config.toml
hidden_act = "swiglu"
balance_loss = 0.00487
balance_bias = false
norm_eps = 1e-06
tie_word_embeddings = "early"
optimizer = "muon"
beta1 = 0.93
Below are experts of layer 3 (counted from 0) of a mixture-of-experts language model. Rows are named router (the router's row for the expert), gate (a neuron's input weights, with its number), up (a neuron's input weights, with its number), down (a neuron's output weights, with its number) and show model dimensions 0-79. Each number is 128 + 24 x the weight over its row's rms, rounded and kept within 0 to 255. Numbers have three digits each.
After each expert's rows: "mostly gets" lists some tokens that are sent to it at least half of the time; "gets" lists some tokens that make up at least twice as much of what it gets as of all text. This comes from a sample of Wikipedia text that the model never trained on. Tokens count by the router's weight.

# expert 43
router:116175155151162157132140145131122083124158086123108138134112113119142099125096113126117162152151147111154084124095107136122114173117102109135144171107159107151132099152136121126149132121143147131133164085110145115134111122119185115120135124
gate0:114139144145101130127157118120087129114158097115146135118091115086139113141118132105159148168151120153098103117120147139164105130156148135143158110118076107166127099145118139091116118137126143077127113171163181156141129143160167137104141136
up0:109149127122126145134132066150125160148121137092089138140148116132121095146126176130167108159122105154115124116179131112147145136154160131090072136092123130181112151131131115096140127139128138078119137140149099115131147109158128127123104159
down0:091131141142143169141102111150158075112136105147174142118102128143125134136083084089114082096087140151118141127155122163152109114138111129180095154148115131152151121083139142125075124133108124144148114110069119165121096084118132125114129084
mostly gets: " l", " United", "r", "00", "v", " R"
gets: " |", "r", "t", "v", " R", "ar"

# expert 27
router:158089120116165120160121078113110113129141108118150104132156141148112131184139137146128132134130124115149099170164130159144117169124136209106157148164164102083166113142116090132102151141147125139121119110112135119127138127164150111156182125
gate0:113122127117089136166146152161100078145162124124128144148093105099076088123129126138122124152119142102118104131133175140151163126138097107126116163129077155151159134098161158128128057137133118111170130151176161157125147137135089100086107106
up0:135120130149145106109093151149128142109144146135125163148113137160160115104131092113116095176129160130114095133164121147177158120116121140110106118121125147131138117137119124104136105143148106103110156144149115146105102061153070158107137116
down0:172111142143150162113150149108128109133142125080135124128113119107081133150105112106141128131104125110134130134124116154154133122153117142151128124138159142113098108116110112140080156124107109094157067120133164133183131149103100121196102106
mostly gets: " ", " B", " m", " St", " b", " p"
gets: " ", " (", " b", " d", " p", " m"

# expert 40
router:134097136081148170079142140144119132120166114175127132145132153120144082118107111116097109123077137123140151151133142126111159123098131110097142171141117138117130148083094184139143101100126129159155143154120101083126129110106144172145092154
gate0:158136143140129096121147147121153146126123131135117125093113124090164147150147113160083157171125118138123123124163161111179131129184114132148138103132126138125140136097125135156176064149138150138155118117152157141088126130129174089146099149
up0:161142100166123096095122094110110172095127139094093133163154145074098144139109141116096107144139114169174106143121152059124109106122116159106101153121149088186084116099143112122139106129148114098140131096105157109106133091158129129091151128
down0:128130163125155118094122134102154105143157129114167132106143133132107130116161104125153112149108110161180151127156129092172113067138098146147136124122123124108134161133156121133106140113087107095167096107092118114139095116191138106113126098
mostly gets: " the", " a", " The", " an", " his", "The"
gets: " the", " The", " a", "The", "th", " his"

# expert 1
router:077146144118119078133142100133137104132134163100079149123125154095126162155122124105153103096112082119146109095126124139107134111158108090115104097130138121147108111106142106131112069184148105096132131115144134111159131152146126132139099136
gate0:113105123140145127157184112116120127114114125115077122133108091126161136135133141141090110130171162111113111126155151114129121157096170054137124139138115124139102164140069141162120153084116114140138127137133191119123130166119111112103104139
up0:110118093158089161111090129138138134131125117124128150121149093122123130118077165141120068157136101141098120130143109127140089130156140114151113109159109118175101147090112150117104114121099144114110128114146140176098109091153071118130147128
down0:115169090120116153147150143137102091150164125117157121106143068124096136126126142143116123111098163133137108135145144135148112116111141160095124117132110158156161119109115137108086177120094148068158096137097101086093133129140154140143135106
mostly gets: " has", " have", " had", " are", " known", " became"
gets: ",", "ed", " was", " in", " known", " were"

# expert 60
router:096122150121108119148157109115141153148162137133109120090167113140123157162125117089108172171114110108119119148130111145192126160165098160152134144157148116172151095153132156134165155126144138100125113130137123133105105129147120115106179098
gate0:156102134109136118099144135149089117119130116139156133075113125146089151098140152148119153133106135110113101134135160140159142136137111140176132155150093138136101141101171149116141119111135155113112142146157153118156106146103158114135129148
up0:136164102154109173115153168134128146111138146109074157183124105136149091136119097121158098111121101144142156155169115144134084110151109107145118137135137122126138170076157175133131110134115147091133172131142094133102167095133090102113130183
down0:119110129127146118087120201157121110140141110113149117111117109136116085100153142124153097115126128130133134104179126148160147123159138126146138115110110119111114102110131143187125124078070108136129124143136119139103134140134114126076147126
mostly gets: " ", " by", " between", " about", " $", "_{"
gets: " ", " (", " by", " –", " between", " —"

# expert 3
router:121107120102084086143138155173088093151139077112139127141091143091103073107146124142127074140148159146095111129117089096146106125134140120139110105115112136146090110122112095114152126149091106103137118164146122107120122134175123138136126156
gate0:150146076112131126116147133092172127109111113161147145157107103078118132146129091151080163136117137132107143112152152129141147166221150146137139099084144127169133094122115079132138095134129096160110156151111141145128125097145164131113139114
up0:146171164161130147113126138114120131097149134141157145154137150102153135093096143119125123170116111143111131127131139088110072124146132127124100182123109154088119163109156118125150139145142068093095132130135125124098123085116095099139141137
down0:122155145101142125125125156114169100112140107124178106140127144121172129124125128087116099087122164133128158127135153149155153113158104102101135101137139179111140118109128107129116143113106113090123091106113121116128089144143165097127134136
mostly gets: " a", " an", " his", " two", " their", " not"
gets: " a", " an", " the", " and", " his", "'s"

# expert 61
router:157118150113152114152163142124114120143150156120168105084103127157151161125167115112108080067159080143139148145077119144117149128150112142106119136150117099120121145137129113139110151098133153120084130169141100170105107113136129129120111154
gate0:134168111158105172156119115121128134068103177116090118089117114161128126160094113106117138152143102147131173134109138112137102176140126071187123109102128182119138182111101120108147132137132113118143129143144172131133118145157141129109139156
up0:119131131135141154114066116133118140121104164143113104158117115170140162139084093114123136161147150146105108127185128114144143155099145145133105165083116091144125133166136140103144128144113122096113104145163125103103133126166121147126167148
down0:144158142098161180136116152104130103179183129108156102102123124132116140122104115128118085137125158099135172083131151156131107105141086106109102140154159135135133103101123104123068135131152148104119066140100186137167105109144148127107169081
mostly gets: " n", " name", " film", " Party", " album", " Street"
gets: " ", " School", " District", " film", " name", " Church"

# expert 56
router:180151143159156155179138143161168150125142120121130121133134133146100127105098104110080105162079130156148149127129116167110150125111102129125138109110125100114146135129174196111107152186107098152073115092145121144110096153131153103143148126
gate0:128150171131086134130138138136119153117119117115127160121111138075124102104146100153113137124134117135143101123119144098175182139133198109139155133162135128116117205131127147130091119129191131113141135140124137093093093129138139117148128156
up0:103106109146110099153155107140115124083151152121099154130156136134141138139128132156133123138160100113152131113143122134164166149143120146106115115112134124158103126118159119153132131212170096101159143119154142132137129114125052145107156175
down0:166126164129132148143152159116161088161152101137158096098127124104126125152113177112170104158158117137093125112147140168131140081155168121145126109133116113113131166100125174140114128131074123126104104098113122150133062128124168139107159118
mostly gets: " D", " F", " K", " B", " L", " W"
gets: " M", " B", " K", " J", " D", " H"

# expert 0
router:146119092116099148158149114125138090132148177133155116143125121137103137121164129173128091118149101154113123141089124111121151112147128129165130159162099113147105106082106107110115135146139150142084114194122158149094111112126084125129098111
gate0:119145139136057118158141167119130111145105095117117139082117089102088081124143142105145136145090128120150135120148140121163113131153132139142136137120089152126110106104128137122134083150128096124129146135115184121102164109148129093082112142
up0:142111126162098135101145097157088133109092140097090149129141114126136135094096115154118079106084117154143139125115135123184117146162114111077140136127156127160113120124143136149144129133126072098089115108141127134128137107139139110123134159
down0:130170146082175157091127122143169085124130149086109080126135144139092114115109104125117097122123126154133150157142163147125189133122139114083095124155162158122142131118148170119101119147157121102121135117107155116118107133101116117166163114
mostly gets: " season", " km", " team", " film", " career", " name"
gets: " of", " season", " team", "th", " place", " round"

# expert 11
router:134128092147125173134144137128121188100132147121099141129104115136155087085096121122119119159120094129130137125140125104118140122096127123102139123139098082155175148119121178149167152133149129126180113148117074142170139121134155101128108074
gate0:109138113104108126177134133114121107107120125133096136093142123074126111153123142134134110161155126129089095124141114141108145149156107110125146121144101142164129160141123106162156128138128150103138171114136184130106146151128145154088128134
up0:130106105161102154125141172124114093101133163162116127160136131115128113094117152110098120128090116138105127123148105088147166124151147114119087167100100142131095114155141156150145132147156114094110143117136157129136138104167061129131134147
down0:107138139080114181140144140119169097128158135138141088105115123082128122115075116143126113146109117146131149114129147177098116117126116186142133143124126143099140144134142154116123099140104149090138081151093121119125123128138160119119122112
mostly gets: " D", " C", "D", "N", "S", " R"
gets: "0", " ", " D", " C", "S", "k"

# expert 24
router:117156149090127103099135158097087113119094109145133151132127153092140153153139119149147127147108134125121139138148161144124131108130166115095119091141121169119087141130106133150105062143144075110156135140098131126152126171169093153119128162
gate0:147211121165136116099172141099121116099109127131112153121138154141124136145129137132133113146139155128120095129146121158097160118152142097164117118143161149185167101153121057163123131115115148119135188156161161120104150178160146124119126160
up0:164110091118103120129123148128112117121067156121111156154150119114094149150126166091126118144132151140132110134148163105154138119168115112135132106157121115114103134131155124133076146181063068146122108138146139132138120108158093116087103174
down0:127155143142147165110110131063150114111109077103143079116171105148151149079136127168118145125144104136148118125078161131128098099123150157145130147097106129128153135113130161115129160110061140124185076125122146142143129127124124090115106089
mostly gets: " and", " or", " has", " had", " have", " but"
gets: " and", " to", " a", " with", " was", " or"

# expert 20
router:076115124119138124051139149115102112163167089119126111149108145147153121136124098125102166113109161103110137137110110084135179120129138129110117077125109154117141148112096153144110100143072150123151145166144147111086095142142111150146112114
gate0:120155133180123128095165134146118122116095128132144129106132133080135122181123085145142132137080150115101080126131103111187144134141132112107101130117127126166111126151098079127175122134131119099115166124147140144088153121149144127103117131
up0:153123103146148079148158109197147125120143129090070120172111132137113059124107136114113130128150142170140112136111088122148152138139151143151094125144121133169112152103142191124141117147140092114125139109129095179097137088151153127098177168
down0:084160094145114076108119131076160097131149115108156115112119118146113145169093144155108105106129132137111169098110116142148152077169126145086117133162133145156163156100078129094100090172141108092142148157124139138100122117110153098100170135
mostly gets: " the", " The", " that", " his", " he", " which"
gets: " the", " The", " a", " that", " his", " it"

# expert 48
router:084148134078096131133139125095097098124113168110120137096152119143128178152111102136144102144072090124154131135087107127130133111192106145140116153164162122155146116103169132128113142142152117160131143159105107158175118130121112101097092111
gate0:115148080127087118173133105142096115096138124126131162114094122089114080106125116106166171152123132101126145099117081116119139128143132151165117162137138116172135118139119098114123174096120097116120129161137150178136126181157096104110130156
up0:162129133172123141134130147111112107128107143116102138134114078108128106145097163121128144147114149114126101120129134123130085086158093131088115113082122108158136101119083155141173074136124086134163133123131142127117148138175104112109154066
down0:114167124140114131114116141160113089175148155177166104104118146128076133112119143105124105140110119139138134110126094105181146083151080150166143151146079112143143113109085123087104109122079083145139088108142112138155104141121111116110120143
mostly gets: " in", " of", " by", " at", " as", " with"
gets: " in", " of", " on", " to", " by", " for"

# expert 25
router:162114113161119133122174144151151102144136138145125110102132108118097104133100095121101135088093109119125162151131146159139106126117082148168087120123145141093100133174164168096119137106114129166128088116126136133130132080136169108131140143
gate0:127128145139125120104136142103121153090086134129153133119134096126113114145146156103087148173131098105153140116156124164137082117167160132116174141125145135144120119131122161124138145122110127090117091159142168085143174112183152089112084141
up0:162140113109122115067127139092123107100106146090109140138081126115142137123127116132060113141111113109132127166181110136164135132179095113148114102126107119141131131098177132116088127136115135139119111142112169106166141130127084120087118159
down0:140132110114129092135131212118172096122155112080134099147163152155147140114131114139113140157129112132135170162128109129157068132130129161156147106102127094125137082111144102117115164125116132121153080128128140098148125138131113091136137106
mostly gets: " States", ".", ".S", "ana", " California", " ."
gets: ".", "i", " States", "a", "'s", "an"

# expert 23
router:119108086097140141143108125128082143125116127136158137098163109126119139117082118096167140144143177096139103124164129069127129115117148117130123125098104135110148172101103145131150135119148172103136122098088117094151143108099114122104204120
gate0:105149144147078119146108124137122097057135127113149120089127094090133132128129118102109144128105097132138093100124170117175124145125170129118099154144097153150126100116118141146132130118125129078142181122134163121126122164114120114135125138
up0:100128119142094150123136162156135109124153124134096131137099115160127118132116143101138098160124121145116121167153122103144099144128154098139134173151065136142119133172148124104138068103079146117105112142132096135134117140144107078115128179
down0:164119146102124142093145133120130128146116117163156114109128081116163170117129135179113109123119129140150163087162163139121143100140137108146140147172136087142124098056152163139157124130157106089114135169087168088110132160089125139137139091
mostly gets: "°N", "″N", " June", "ul", "pt", "',"
gets: " ", " |", ";", "0", "1", "ul"

# expert 31
router:094126135110110118114148164125152152113146110114121121106153146135129153128186144096104131133122106120139112156119145093144111162099120129111145148161085117161178065085158161142129141120098085138104126117081139105097123117096110089102078125
gate0:121117118116120162134106140110102109144126117119109142071129153103117141126109131126122098141088137123086100090109107121174134175111123130163097130137160171148113121139153126116120148136112101126128153132146140159113135141137126129110096174
up0:095109124158129129077114128165130164123110153141085146128139142105154077103145140154088092166128079164119125103148130129179137142149152133148085117118136177133119103112147114127132094148108116120082137095131138118088150141146106134104078134
down0:140170173126130180111111135100154118076129136138134119082111114119112137129136087135151130140141097116143099128149130151124138105157176134189156148142129137176116091088121117143113128155109136121113128136105162101160104125176088103100125115
mostly gets: "–", " –", " +", " |", "′", " •"
gets: " |", ";", "–", " to", ":", " by"